From a checkpoint of a small mixture-of-experts model trained on Wikipedia: 8643 steps.
Below are experts of layer 4 (counted from 0) of a mixture-of-experts language model. Rows are named router (the router's row for the expert), down (a neuron's output weights, with its number) and show model dimensions 160-319. Each number is 128 + 24 x the weight over its row's rms, rounded and kept within 0 to 255.
After each expert's rows: "comes before" lists some tokens at least twice as common just after its tokens as in all text. This comes from a sample of Wikipedia text that the model never trained on. Tokens count by the router's weight.

# expert 8
router [118 115 122 137 112 137 147 126 134 170 156 129 122 104  85 141  96  74 105 112 149 154 147 100 142 117 162 163 129  90 109 152 157 150 142 161 143 180 141 138 131 126 141 133 154 156 152 146 162 154 145 143 113 111  88 140 142 136 120 143 175 126 130 141 166 165 127 133 124 121 121 136  95 140  76 130 114 129 137 138 142 161 144 119 148 112 122  90 119 159  94 128 143  74  78 158  69 166 111 129 120 128 125 138 126 173 154 140 133 123 148 139 117 116 149 154 121 118 101 156  91 153 139 117 156 113 150 134 137 148 120 119 107 100 163 160 144 129 149 105 125 126 126 149 146  95  97 123  63 164 127 125 143 136 129 132 101 106 138 142]
down0 [158 163 109 154 135 161 178 100 116 132  95 119 149 109 130  99 123 102 165 124 126  95 148  92 119  91 114 141 117 163 135 102  88  87  93 138 152 121 118 155 121 127 159  77 117 147 165 164 101 115 143  87 105 141 122 100 123 189 180 111 139 142 138 126 140 110 147 156 143 152 155 138 157 145 124 144 116 134 115 112 173  97 147 119 145 127 141 100 119 143 147 147 110 136 180  97 119 123 182 121 125 116 114 121 132 101 120 142 138 104 105 162  99 150 123  65 132 154 156 139 145 131 155 123 130 143  60 106 144  84 117 149 126 113 135 176 111  98 119 114 144 120 121 108 139 166 140 151 114  90 126 127 106 146 167 132 159 115 105 122]
down1 [119 143 110 157 145 152 131 147 123 112 136 119 114 150 107 133  92  87 128 129 101  91 126 135 141 109 120 148 137 105 138  97 118 134 142  88 181 137 114 119 146 164 163 160 106  86  56  90 129 107 136 133 134 108 135 132 131 114 130  79 165  94 182 131 163 142 117 159 138 127 154  78 112 128 101 129 150 138  89 172 133 175 102 130 119 124 113 170 155 142 127 104 101 133 165 116 151 141 128 108 149 115 148 108 128 153 102 131 164 150 124  64 138  77 102 101 143 102 105 153 186  75  86 147 117 119 118 131 174 121 135 129 141 114 124 137 154 130 141 121  99 112 142 105 140 114 154 161 147 113 124 134 166 147 146 112 128 146 127 124]
down2 [130 122 143 131 109 147 161 113 135 180 139  95 103 118 130 138 149 157 117 152 117 144 182 108 115 101 138 117 130 102 164 168 135 113 178 121 124 151 115 133  92 114 115 141 129 148 153 150 115 132 118 144 163 114 152 115 126 148  67 178  94 112 128 119 148 118 117 115 116 109 165 147 114 138 122 152  96  76 136 130 118 116 134 133  89 102 157 102 125 137 146 104 132 131 153 125 154 116 156 118 135 123 176 105 118 141 154 150 101 114  94 121 123 113 154  92 121 117 115 122 147 139 123 139 139 162 108 141 114 119 104 182  98 108 160 131 103 127 146 164 130 117 106 124 119 147 150 174 142 116  88  83 140 138 104 107 144 142 167  88]
down3 [150 104 129 173 181 130 118 165 100 140 145  96 138 166 148 167 159 111 139 154 150 124 139  95 144 130 139 100 126  95 139 157 117 134  91 119 154 114 138 156 140 132 107 136  79 123 105 134  98  90 154 144 120 139 141 163 153 104 119 138 142 139 120 121 169 115 160 140 156 134 152 143 134  85 151 110 101 107 105 103 103 133 155 136 114 142 123  96 150  97 173 167 145  86  99 115 153 115 111 141 131 139 115 107 151  95 116 108 130 109  93 124  94 125 136  85 148 107 148 137 129 104 169 139 117 134 155 156 107 107  99 105 127 140  96 167 151 138 119  93 148 118 167 129 104 144 132 113 146 121  97 144 156 145 123 135 103 177 146 112]
comes before: " ", " The", " In", " He", " It", " \""

# expert 1
router [152 139 138 119 101 149 155 153 146 140 182 165 102 135 137  71 112 117 172 105 171 118 106 108 126 106 158 169 131 118  86 188 141 135 117 173 130 153 146 116 124 147 103 103 122 154 144 148 128 140 158 136 144 162 114 123 140  95 151 145 118 162 137 124 148 115 135 149 127 161 127  87 115 104 125  96 126 135 134 147 125 144 168 130 130 125 164 150 141 108 116 132 103 129  95 145 116 167 121 126 115 134 137 151 132 147 141 115 116 124  89 167 137 139 187 156 118 150  96 146  99 168 113 108 134 127  87 108 133 139 112 135 125  99 140 107 112 155 152 125 117 131 139 159 145 112 138 151 116 159 118 127 137 150 107  87 130  98 121 115]
down0 [134 112 101 166 106 114 135 129 103 111 106 156  98 138 129 183 165 159 145 154 139 120  90 122 133 159 133 121 152 150 147  72 109  95  95 141 140 136 130 139 116 102 136  96 161  95 187 122 130 142 133 140 113 128 155 138 127 159 146 125  95 139 131 120 132  85 132 109 167 121 143 135 135 157 131 122 119 161  87 138 132 125 120 161  94 150 128 111  99  82 118 105 151 141 107 149 151  90 150 156 131 124 100  91 167 135 156 154 144 137 150 145 110 168 165 137 133 158 107 140 133 111  90 135 124 107 168 122 152 159 160 132  87 137 106 130 164 104 144 120 111  95 137 144 100 153 116 130 139 114 137 153 130 122 131 133 117  89 150 100]
down1 [121 122 113 153 115 118  98 129 146 171  92  85 132 123 137 155  40 136 152 110 156 160 182 119 183 139 131 104 150 163 115 114 133 109 151 125 127  97 131 107 120 124 106  75 137 149 124 130  99 101 124 149 136 167 164 113 130 110 122  99 101 103 144 144 134 122 144 119 124 120 107 122 133 111 163 173 151 133 147  93 128  99 120 163  95 121 151 115 123 123 150 150 144 118 146 153 113  97 144 116 144 115  98  89 145 143 103 140  97 112 135 107 137 130 144 157 157 126 127 126 118 108 140 157 108 141  96  94 161 143 107 119 136 137 159 128 149 127 122 149 141 173 118 149  93 141 162 132 164 167  86 116 133 120 190 128  95 125 115 131]
down2 [136 135 124 111 178 135 124 117 148 102 152 140 158 163 118  96 115 138 150 122 112 117  82 150  92 128 159 127 131 147 149  89  70 115 160 142 126 136 139 134 139 147 118 172 111 148 141 148 118  90 113 152 138 115 134 123  89 164 137  95 154 128 170  91 129 111 133 157 142 148 136 110 158 171 130 141 114 134 143 123  96 162 137  78 106 144 102 101 127 156 128 119 166  97 134 130 181 154  90 148 113 130  80 149  81 106  68 138 123 115 110 139 159 151 150 146 121 124  92 118 113 163 119 147 138 135 134  95 128 150 144 130 152 129 137 127 142 147 116 127 133 123 130 129 135 142 136 144 154 109  84 155 146 121 110 114 103 135 122 122]
down3 [124 139  97 152 104 131 118 114 124 110 123 109 119 115 150  85 161 114 131 129 116 131 162 122 132 173 140 109 115 152 183 138 117 142 151 172  77 128 153 103  83 126 153 162 135 130 103 123 134  96 117 100 147 122  90  73 153 134 152 127 121 140 119 162  61 150  97 114 162 140 150 121 118 100 124  92 149 148 173 174 138 158 100 135 155 126 147 135 107 151 110 170 141 134 120 113 150 133 154  95 141 160 135 119 117 119 122 163 150 128 158 144 124 127 141 147 125 148 102  88 146 142 106 177 115 108 141 117 137 117 154 104 100 137 125  94 125 107 134 127 141  85 125 157 144 181 120 115 136 152 128 112 126 109 182 133 128  97 155 139]
comes before: " of", ",", ".", " in", " and", ".\n\n"

# expert 13
router [111 116 133 112 128 138 142 110 169 128 137 134 135 120 166  96 150  87 126 140 131 109 105  88 105  87 170 112 157 109 104 137  88 137  97 156 151 161 171 122 109 143 133 127 133 127 134 139 140 168 164 178 126 147 120 135 118 121 123 143 145 155 150 159 113 137 110 135  98 129  95 126 125 136 130 105 117 122 112  89 152 152 134 146 145 124 100 162  80 140  99 148 126  86 137 151 163 134  94 154 160 140  75 109 120 119 142 117 112 126 168 141 142 123 114 117 127 167 144 146 114 182  77 114 141 136 129  93 109 106 156 115 131  98 173 166 122 180 104 106 110 168 151 168 154 144 174 124 112 117 122 156 190 106  91 110 141 120 126 105]
down0 [ 80 157 119 104 154 156 100 127  92 116  87 134 139 145 167 142 115 175 138  66 140 135 137 121 153  96 101 114 104 122 139 146 139 117 123 144 129 134 168 130 135 150  83 141  93  74 139 138 121 118 151 147 120  95  78 120 146 126 125 143 151 151 169 125 136 137 147 127 146 136 143 136 112 115 126 125 129 132 143 160 102 120 132 114 166 160 134  91 134 119 119  75 165 141 108  92 139 137 104 106  74 120 120 103 135 117 130 105 115 109 126 152 138 177 154 105 159 119 125 114 148 105 132 122  75  87 159 127 135 113 117 124 178 109 110 109 134 158 119 128  93 156 115 110 149 149 113 111 138 145 109 151 137 101 142 121 156  90 103 110]
down1 [123 146 144 123 122 116 108  92 161 110 117  98 107 120 181 118 143 159 140 139 185 123 120 119 133 141 108 142  74  89 130 121 113 106 125 128  95 146 114 114 146 144 131 107 141 140 145 121 149  90  82 141 144 102  98 118 101 103 127 135 136 109  67 163 116 131 143 129 108 114 180 126 131 124 112  97 141 145 124 135 117 139 156 198 112  82 151 167 131 181 126 122 121 173 103 115 144 151 126 118 143 149 101 125 150 128 116 107 150  83 172 109 118 112 148  95 143 162 140  95 131 115 142 140 151 115  98 125  96 118 124 140 162 117 109 151 112 129  75  89 131  99 144 121 142 121 115 120 113 110 164 140 124 109 151 109  91 102 139 128]
down2 [121 140 134 119 125 128 134 140 100 133 131 103 109 150 144 111 131 158 101 141 167 100  74 127 110 149  86 138 106 129  96 129 141  88  72 106 131 131 121 164 143  76 146 133 115 136 114 130  69 126 120 175 134 169 167  95 101 110 171  87 212 115 152 128 102  78 130 150  91 107 137 119 173  99 168 118 156 116  94 135 129 106 106  67 102  60 121 130 148 137 159 165 116 119 155 103 109 120 125 120 154 120 131 138 131  88 104  87 103 119 133 132 142 105 139 124 196 103  84 107 101  98 107 139 132 122 133 127 135 180 124 124 124 160 160 177 136 145 135 118 120 155 144 118 160  87 119 153 136 146 114 124 144 121 160 151 141 107 136 144]
down3 [125 174 101 139 132 136 145 143 104 120 118 174 166 139 128 145  96 128 147 121 152 103 141 142 171  53 156 145 141 132 113 178 201  92 109 102 105 147 120 121 133 111 148 143 150 150 163 170 184 115 108 113  99 128 172 168  80 103 117 144 128  95 124 133 160 181 150 146 150 110 118 119 140 128 106  91 178 129 148 124 141 135 144 122 131  90 138  92 121 128 105 115 110 162 157 103 121 112 130 120 150 123  98 117 159 164 140 161 162 126 153  92 130 163  83 136 144  87 142 114  81 124  90 117 117 162 117 166 109 127 140 149 165 165 133 113 125 120 143 126 123 163 172 164 120 130 130  65 100 114 111 200 110 105 155 119 110 137 148 112]
comes before: "==", "0", "5", "6", "4", "8"

# expert 7
router [134 151 133 139 108  95 161 109 126 170 150 139 147 123 146 110 116  89 165 150 150 157  70 137 140 107 133 145 131 117 114 147 144 135 152 133 136 192 133 109 136  92 110 123  98 131  99 128 170 134 145 155 118 123  98 116  99 163 130 143 142 183 143 116 118 144 112 126 132 175 162 126 150  93 117 122 115 169 151 152 132 135  88 128 153 107 122 139 101 116 123 125 173 103 126 135 117 107 128 119 155 111  95 145 123 107 148 162 132  98 103 142 115 131 110 142  90 148  92 127 123 191 122 122 133 142 101  83  91 132 129 109 131  88 119 151 155 153  93  97 130 123 123 115 133 144 149 152  80  94 136 110 111  98 122 125 113  77  88 123]
down0 [108 123 126 123 115 145 116  76 141 117 168 152 158 118 123 120 155 110 155 134 130 151 108 163 101 119 125 123 140 124 121 129 114 108 156 150 150 106 154 113 109 113 101  98 135 108 120 102 183 113 117 100 144 140 154 108 139 111 127 120 167 143 115 123 114 117 173 116 171 139 142 134 149 175 128  95 133 134  94 101 172 103 114 106 126 146 115 101 102 183 142 119 143 144 146 125 177  97  96 161 142 112 102 160 172 100 111 108 153 136 124 146 130 138  75 133 137 191 138 107 126 144  62 119 164 131 163 137 144 152 137 117  97 147 157  92 129 159 150 149 100 119 133 101 103 127 139 121 145  92 122  75 111 109 131 127 175 155 102 129]
down1 [139 122 109  96 163 139 129 124 157 128  99 125 131  98 140 107 160 114 152 122 138  76 119 118 108 119 145 131 168 166  82 119  87 128  94 118 157 115 130 118  90 124 101 188 164 138 117 132 167 143 130 147 106 144 122 136 168 133 123 150 136 153 159 145 126 160 142 140 136 125 137 114  96 149 167 145  95 103 127 133  87 147 135 109 153 112 137 163 118 183 119 150 100 119 127 157 168 125 121 133 130 126 137 131 126 185  90 128 135 125 131 139 146 133  69  96 162 101 124 148 149  96 113  82 138 122 175 136 134 122 133 121 145 134 132 130 116 139 150 176 151 106  85 161 129 140 113 174 160 138 165 164 104 123 136 162 126 121 127  95]
down2 [128 127 158  98 124 146 121 126 104 135 131 101 140 100 107 120 144  64 114 138 143 161 102 144 187 204 133 154 122 107 112 113 128 162 150  88 132 112 131 116 124 149 140 121 102 137  94 160 103 131 129 114  90  78 174 130 141  53 149 143 100  94 118 121 105 126 162 137 146 127 129 136 126 117 164 130 119 147  94  81 123 124 139  76 132 140 106 131 112 152 108 127 145 103 132 125  83 159 108 159 118 119 171 142 135 111 103 146 167 113 156 108 103 109 116 133 130 139 146 137 114 107 197 111 127  75 108 130 160 105 150 133 131 143 169 106 105 128 131 106 140 105  84 156 146 139  97 123 151  93 141 118  97 118 126 109 136 134 179 157]
down3 [201  93  81 157 115 134 111  96 153 111 136 149 163 134 135 113 105 116 146  86 119 175 125  99 130 111 169 126  95 126 153 136 128 119 115 127 150 176  97 137 108 112 162 104 131 159 114 106 109 143 101 128 148 120 166 115  61 155 104 133 151 133 114 140 133 129 132 156  76  97 101 131 115 103 168 114  91 140 146 127 112 156 159 123 114 129 149 134 127 155 122 147 126 158 116 184 154 162 106 137 131 103 154 156 126 126 135 108 114  91 144 150 123 116 131 146 122 148 129  89 122 142 141 136 118 107 149 128 104  85  72 122 113 165 129 181 144 144 138 109 144 149 138 168  98 126  97 127 130 107 151  97 155 131 106 124 125 125 147 138]
comes before: "-", " |", "201", "200", "–", "1"

# expert 12
router [ 93 152 177 146  97 105 143 124 136 121 169 171 178 170 163  99 122 102 117 151  98 145 154 128 125 126 175  92 101 105  97 198 100 134 142 153 109 125 147 105 135 123 183 112  76 118 104 123 134 194 144 134  99 131 114 125 117 144 136 120 107 125 107 136 132 137 168 147 134 145  89 124 122 140 140 104 136 181 181 136 131 171 118 117 149 118 103 139 120 114  98 111 138 118 121 110 147 133 110 122 128  95 110 159 137 137 124 113 112 126 108  93  85 109 156 138 103 150 123 137 145 129  89  84 108 148  96  99 134 106 154 107 124 115 113 150 149 127 164 108 122 146 107 178 145 120 115 142  75 116  96 107 137 140 135 134 158 105 162 108]
down0 [139 117 154 166 127  86 135 135 121 132 152 109 108 161 156 145 111 138 113 186 180 150 172 115 107 120  99 125 155 111 158 130 145 102 135 166  85 109  96  91 131 132 145  94 127 156 106 142  79 116 144 153 110 116 197 138  95  94 166 126 142  87 147 137 131 142 159 101 137 120 168 142 114 120 107 123 103  96  79 143  80 110 128 172 119 100 153 120 148 159 130 107 107 114 178 102 145 123 106 125 145 126 112 129 124 115 100 154 113 106 123 135 130 158 114 160 104 115  99  96 131 153 102 111 144 131 121 126 169 145 130 110  89 140 127 135 149  82 122 136  95 145  88 111  84 147 105 116 121 105  80 144 126 175 141  89 148 117 154 136]
down1 [131 108  81 155 132 120 133 141 153 122 128 119 154  85 106 148 125 149  96 135 122 151 165 163  91 112 114 133 180 151 106 142 129 149 117 113 141 107 140 123 159 132 147 116 122 162 149 119 115 105 163 109 107 139 115 126 103 130 152 162 126 113  99  90 143 130 138 141 120 138 117 103 122 111 120 179 128  88  90 124 121 136  81 136 118 147 120 168 142 144 125 132 158 107 134 154 139 107 131 109 119 135 117 139 137 140 113 171 157 134 102 131 126 120 101 150 106 105 122  87 139 151  66 168 141 138 119 147 117 122 167 163  90 190 144 115  81 174 149 138  89 122 173 129 128 127 128  87 162 141 129 173  88 120 121 136 141 156 162 147]
down2 [136 101 159  88 113  97 136 137 135 125 102 124 130 145 153 130 137 122  88 109 108 166 125  66  82  95 181 117 115 126 157 140 145 132 144 150 124 111 151 136 100 119 160 109 127 168 109 134 161 175 142 118 154 152 108 152 147 105  80 150 139 102 112  92 122 153  91 128  83 100 121 127 134 164 127 160 152 113 115 127 158 144  64 138 127 105 105 116  90 146  90 139 148 164 142 149 127 117 115 140 118 121 134 100 104 171 135 107 141 130 104 103 130 118 122 136 161 138 159 135 156 124 118 105 125 107  95 156  80  94 103 146 107 118 153 109 133 115 135 162 110  71 113 101  71 143 134 164 145 131 120 128 100 124 135  87  98 151 135 123]
down3 [116 154 145 109 139 111 141  95 104 101 155 149 106 132 121 111 117 150 127 129 128 124 144 153  91  95 141 113 146 157 142 157 103  92  82  94 133 130 158 100 116 106 116 187 142 131  98 117 140 116 158 173 126  94 102 155 164 120 145 111 133 110 132 101 137 133 135 116 114 105 138 123 156  93  73 109  84 111 109 105 103 173 126 141  92 153 130 160 140 137 134 140 127 126 162 152 155  86 133 187 160 120 141 110 125 103 132 129 160 120 105  90 135 107 133 128 130 138 131 126  96 135 161 139 103 107 161 122 119 137 163 126 122 127 128 152  90  77 153 149 130 141 150 121 137 106 141 126 118 114 140 180 113 197 116 183  95 139 169 118]
comes before: " of", ":", "\n", "\n\n", "==\n", " career"

# expert 15
router [119 150 164 104 104 130 156 104 181 134  76 122 166 126 114 181 122 143 170 121 152  98 135 148 143  92 167 147 151 128 118 139 119 122 122 150 127 124 147  77 176 122 133 123  85 147 105 152 157 133 147 144 139 161 105 140 131  76 178 136 160 187 120 131 142 170 135 144 137 101  70 134 151 104 134 108  91 128 124 106 163 161 131 106 136 135 113 133 138 151 105 130 123 115 124  96 129 127 139 130  97 138 117  78  99 154 141 150 132 122 123 129  77  81 104 162 132 135  90 110  97 114 112 138 119 149 107  86 157 163 138 119 134 121 116 121 128 129 156 131 127 134 110 147 132 120 123 124  98 130 130 107 140 119 106 171 137 160 100 150]
down0 [162 170 143 145 141 110  91 116 155  89 149 117 127 111 128 150  92 120 142 106 119  91 115 117 116 122 121 139 117 126 102 134 123 153 139 123 137  97 118 120  95 138 161  88 135 168  91 141 130 112 162 142 162 140 143 156 191 101 131 135 130 176 127  96 154 130 130 116 125 160 179 113 118 126 145 137 155 109 117 117  78 105 151 155 144  78 126 133  74  95 136  86 177 116 105 131 133 107 165 118 127 115  61 198 105 142 153 134 163 127 142 141 139 112 137  96 135 106 141 117  70 157 160 146 133 106  97 103 116 189 132 153 156 117 117 130 107 117 103 129 142  72 147 146 125 150 137 142 103 146 107 115  95  92 133  99 117 158 118 131]
down1 [139 136 169 138 138 144 141 142 110 132 107 135 132 130 104 136 173 127 106 153 155 143 108 109 112 131 133 113 163 103 113 134 185  86 138 141 115 116 102 115 141 146 145 157 122 167 123 123 141  82 107 132 115  95 101 138 170 127 129 143 155 110 174 118 127 154 121 102 163  95 135 144 140  93 145 126 115 121 128 125 134 176 157 132  68 121  81 114  87 113 160 119 110 118 132  97 144 125 133 128 138 109 111 125 171 139 119 126 107  90 122 131 188 114  89 104 134 110 151 179 104 132 123 167 155  81 112 154 125 123 121 153 153 134 117 110 154  58 117 108 105 110 109 168 139 120 128 155 128 132 164  86 135 161 133 111 107 137 147 163]
down2 [193 141 116 112 124  81 141 149 152  90 126  66 120 142 137 144 114 144 112 157 122 121 139 140 146 146 123 115 182 120 132 105 159 158 115  99 140 130 145 139 109 113 138 163 133 104 112 128 120 117 155 123 115  63 134 125 148 122 151  87 116 126 187 112  91 108 149 130 101  89 107  65 137 111  84 105 107 139 106 116 178 105 124 143 164 118 145 119 121 127 124 115 119 138 118  81 148 162 120  76 130 154 129 132 147 149  82 141 130 131 117  67 164 109 161 132  89 104 111 171 126 155 146 164 147 143 116 128 143 104 107 127 130 132 158 154 109 115 140 156 123 104 122 130 142 128 128  84 124 127 174 121 145 165 126  99 107 178 116 137]
down3 [153 140 128 201 102 112 146 144 113 112 145  87 123 107 128 130 141 113 170 123 133 136 153 128 126  87 134  84 123 148 133 118 134 140 132  76 147 112 113 149 111  89 184  94 168 102 158 112 112 155 133 122  91 111 155 145 130 119  87 153 138 118 146 116 121 121 102 137 125 142 127 172 133 149 181 130  71 139 143 161 127 111 140 129 127 119 148 158 152 110 173 139  87  74 153 121 129 116 138 118 110  99 116 133 153 190 125  87 107 155 171  97 141 130 152 128 118 117 152 132 144  89 148 146 159  33  98 153 116 118 112 113 105 132 108 121 161 152 150 105 139 142  85 139 173 141 125 156 144 144 120 162  98 124 114 125 144 132 146 174]
comes before: " the", " to", " in", " by", " a", " as"

# expert 4
router [122 171 140 121 127 135 129 128 128 150 129 156 121 124 139 143 124 141 201 113 173 135 137 141 139 135 158 131 138  97 153 151 102 127  90 149 173 168 134 139 158 102 107  86 125 103 125  85 161 150 119 162 102 128 130 124 123  99 137 121 118 156 159 124 129 147 155 121 126 154 128 162 151 122 118 126 110 151 108 113 133 180 117 101 134  82  99 107 108 156 118 125 116  75 126 131 110 128 138 121 148 114  96 173 101 135 135 128 109 106  99 110  92  95 144 104  72 146 113 132 149 142 118 138 125 100  93 135  95 122 135 145 120  80 114 195 123 153 143  89 121 105 135 141 160 112 148 126  87 123 109 170 150  75  89 120 100  89 138 124]
down0 [153 125 113 143 152 142 120 133 132 129 123 112 133 138  76 197 106 124 108  86  98 153 136 122 133 107 122 146 147 146 113  95  64 160 145 120 122 117 131 142 158 147 121 168 142 156 142 111 138 105 162 112 125 135 164 149 110 146 110 114 163 166 134 114 124 143 123 109 111 126 141 136 151 141 108 148 123 137 124 129  80 163 139 189 138 118 118 105 115  83 125 141 161 120 134 166 160 102 153 103 160 123 120 121 154 137 121 122 155 148 106 127 121 122 133  61 122 106 128 135 119 139 129 129 132 118 164 120 164 111 141 114 108 121 162 101  83 102 148 167  93 132  94 101 132 140 134 120 131 115  97 131  72  81 121 163 139 125 139 105]
down1 [154 141  85 108 166 135 127 103 108 103 117 171 120 105  92 128 125 109 146 144 120 128 133 146 136  95  94 133 152 123 146  99 124 139 166 137 164 142 154 142 100  95 123 158  95  84 137  63 107 114 133 161 139 123 146 136 167  75 114 126 159 115 153  90 134 170  86 171 139 116 116 133  96 140 120  57 163 143 121 128 125 168 102 142 117 128 120 141 119 160 100 118 174 126 107 133 128 137 115 160 110 169  91 151 147 171 165  77 111 121 144 137 150 157 135 179 111 180 103 145 128 128 102  97 140 140 162 146  85 153 100 121 119 120  80 136 153 104 111 142  94 145  82 130 127 109 131 129 103  78 127 109 113 160 109 130 160 142 163 105]
down2 [155 129 117 161 164  96 155 124 147 141 153 124 146 165  81 159 109 154 180 134 127 134 146 140 147 116 149 100 125 110 156 128 112 111 163 105 108  93 128  95 142 122 110 165 102 146 156 157  66 140  82 116 128 136 127 122 120 124 141 118 126  83 132 122 135 126 147 152 140 157 162 153 112 106 141 126 113  75 125 149 144  99 132  92 152 111 144 113 138 124 100 137 101 137 130 128 135 146 121 128 119 136 140 143 123 127 114 100 139  97 121 153 143 113 113  92 155 131 138 138 137 123 137 188 140 129 107 125 121 154 129  89 125 112 148 144 107 138 129 167 119 153 146 102 116 115 150 151 132 116 120 144 136 153 131 117 126 164 172 117]
down3 [137 153 176 122 139 139 146 108 177 106 113 141 158  80 165 115 100 165 177  90 142 125 133 106  93 143 139 144 139  91 107 120 144  98  91 103 130 181  76  95 128 163 174 129 144 146 157 123  97 129 144 150 146  79 145  98 132 100 106 167 113 129 155 123 162  98 111  99 145 153 108 160 107 152 146 142 156 106 140 124 113  78 123 158 156 114  99 168 137 110 148 114 111 153 150  93 125 111 191 102 133  95 129 110 128  93 121 117 139 131 146  94 140 143 106  74 107 128 111 138  85 132 115 112 151  92 117 148 117 178 133 161 125 120 184 156 123 151 137 118 108  88 134 131 141 132 146  98 132 142 127  95 123 114 126 141 131 137 161 117]
comes before: "|", "-", "=", "==", "===", ".S"

# expert 5
router [135 157 123 104 101 114 187  99 107 129 137 162 131 156 103 149 117  98 142 171 181 151 114  85 133 103 142 105 179 103 120 146 125 135 128 161 160 127 141  66 163 100  97  92  84 148 126 103 136 146 143 187 125 169 159  97 153 137 154 133 129 144  86 133 137 146 148 128 131 149  89 130 133 121 120 119 103 149 138 165 123 123 157 142 111 115 109 143 131 132 177 137 147  84 126 159 105 135 120 125 146 134  86 152  73 113 129 162 130 140 154 124 123 105 114 139 132 129 136 101 140 135 122 118 123 146  84 126 124 115 138 152 147  93 134 187 104 149 133 135 120 155 146 122 183 116 135 145 130 182 120 156 100 122 125 134 117 126 121 115]
down0 [135 130 109  99 115 133 126  80 124 158 128 119 139 103  88 126 112 196 117 145 152 133 128 116 156 133 139 121 107 155 130 127 133 123 145 112 149  99 115 123 127 133 201 118 126  93 145 133 144 126 113 116 122 134 101 169 133 156 149 126 133 130 108  87  97  93 138  74 168 142 135 154 136 143 147 127 152 105 113  77 134 123 135 138  97 125 153 116 153 157 149 160 142 159 122 120 137 133 115  98 131 144 142 109 138 106 207 146 109 134 137 128 101 112 118 155  97 105 101 142 102 114 131 153 180 104 182  95 134  54 131 132 140 120 128 129  91 114 131 143 159 144 131 117 107 114 114 151  96 114 129 156 104 164 123 132 156 113 129  72]
down1 [112  81 122  78 142 125 141 141 158 130 127 121  69 102 142 141 175 157 145 118 162 158 120 145  75 122 151 132 129 114 136 149 129 122 113 129 133  87 141 152 101 123 132 143  72 149 142 168 138 139 132 145 118 173  85 117 144  92 139 114 107 122 121 120 163 162  89 121 171 157 129 154 150 134 181 134 131 137 116 119 140 130 152 137 138 126 139 154 121 139  89 121 163 164 141 134 138 117 121 141 104 126  97 126 121  95 106 133 150  96  98 147 134 112 136 136 109 116  84 108 122 164 101 103 100 109  50 143 112 117 153 131 109 166 108  87 169 105  94 150 140 107 116 179 141 118 151  81 131 114 145 122  92 124 140 149 151 130 121 134]
down2 [122 120 106 122 139  93 177 168 121 128 148 101 147 153 150 141 133 105 121 120 118 116 129 122 143 142 134 155 127 160 141  93 145 134 134 133 167  95 127 151 107 132 103  89 132 125  98 105 135  69 138 138 176 171 161 137 147 129 135 126 116 158 155 101  88 113 158 131 117 123  91 170 116 135 127 105 134  92 132 191 112 129 112 148  96 160 123 127 150 115 124 143 168 129  91 116 112 139 126 125 141 138 117 110 147 132 142  52 136 123 131 104 112 110 141 126 126 158 115 123 123 146 144 139 133 106 156 148 145 189 105  81 141 112 130 147 120 124  99 127 125 121 148 127 145 118  83 155 131 122 141 101 180 122  95 153 110 130 125 135]
down3 [114 109 171 122 141 107 142  53 123 179  63 121 157 151 143 113 120 113 114 113 157 144 120 132 149 148  98 151 141 152 103 155 144 131 134 120 127  97 118 139 118 129  65 149 155  80 126 131 117 103 186  93 116 149 119 110 107 129 116 128 122 135 128  82 136 115 114 108 160 101 132 146  92 112 153  85 127 139 121 149  96 137 119 152  93 137 124 136 171 117 128 127 132 134 130 169 126 147 154 111 105 160 108 134 106 114 104 146 137 114 138 169 119 175 118 118 163 129 116 128 112 105 137 134 117 130 135 108 129 147 134 168 124 144 160  94 120  97 142 115 178 133 133  89 166 100 117 113 138 105 165 169 122 121 166 159 155 183 113 100]
comes before: " |", " |\n", ")", " (", ")\n", " is"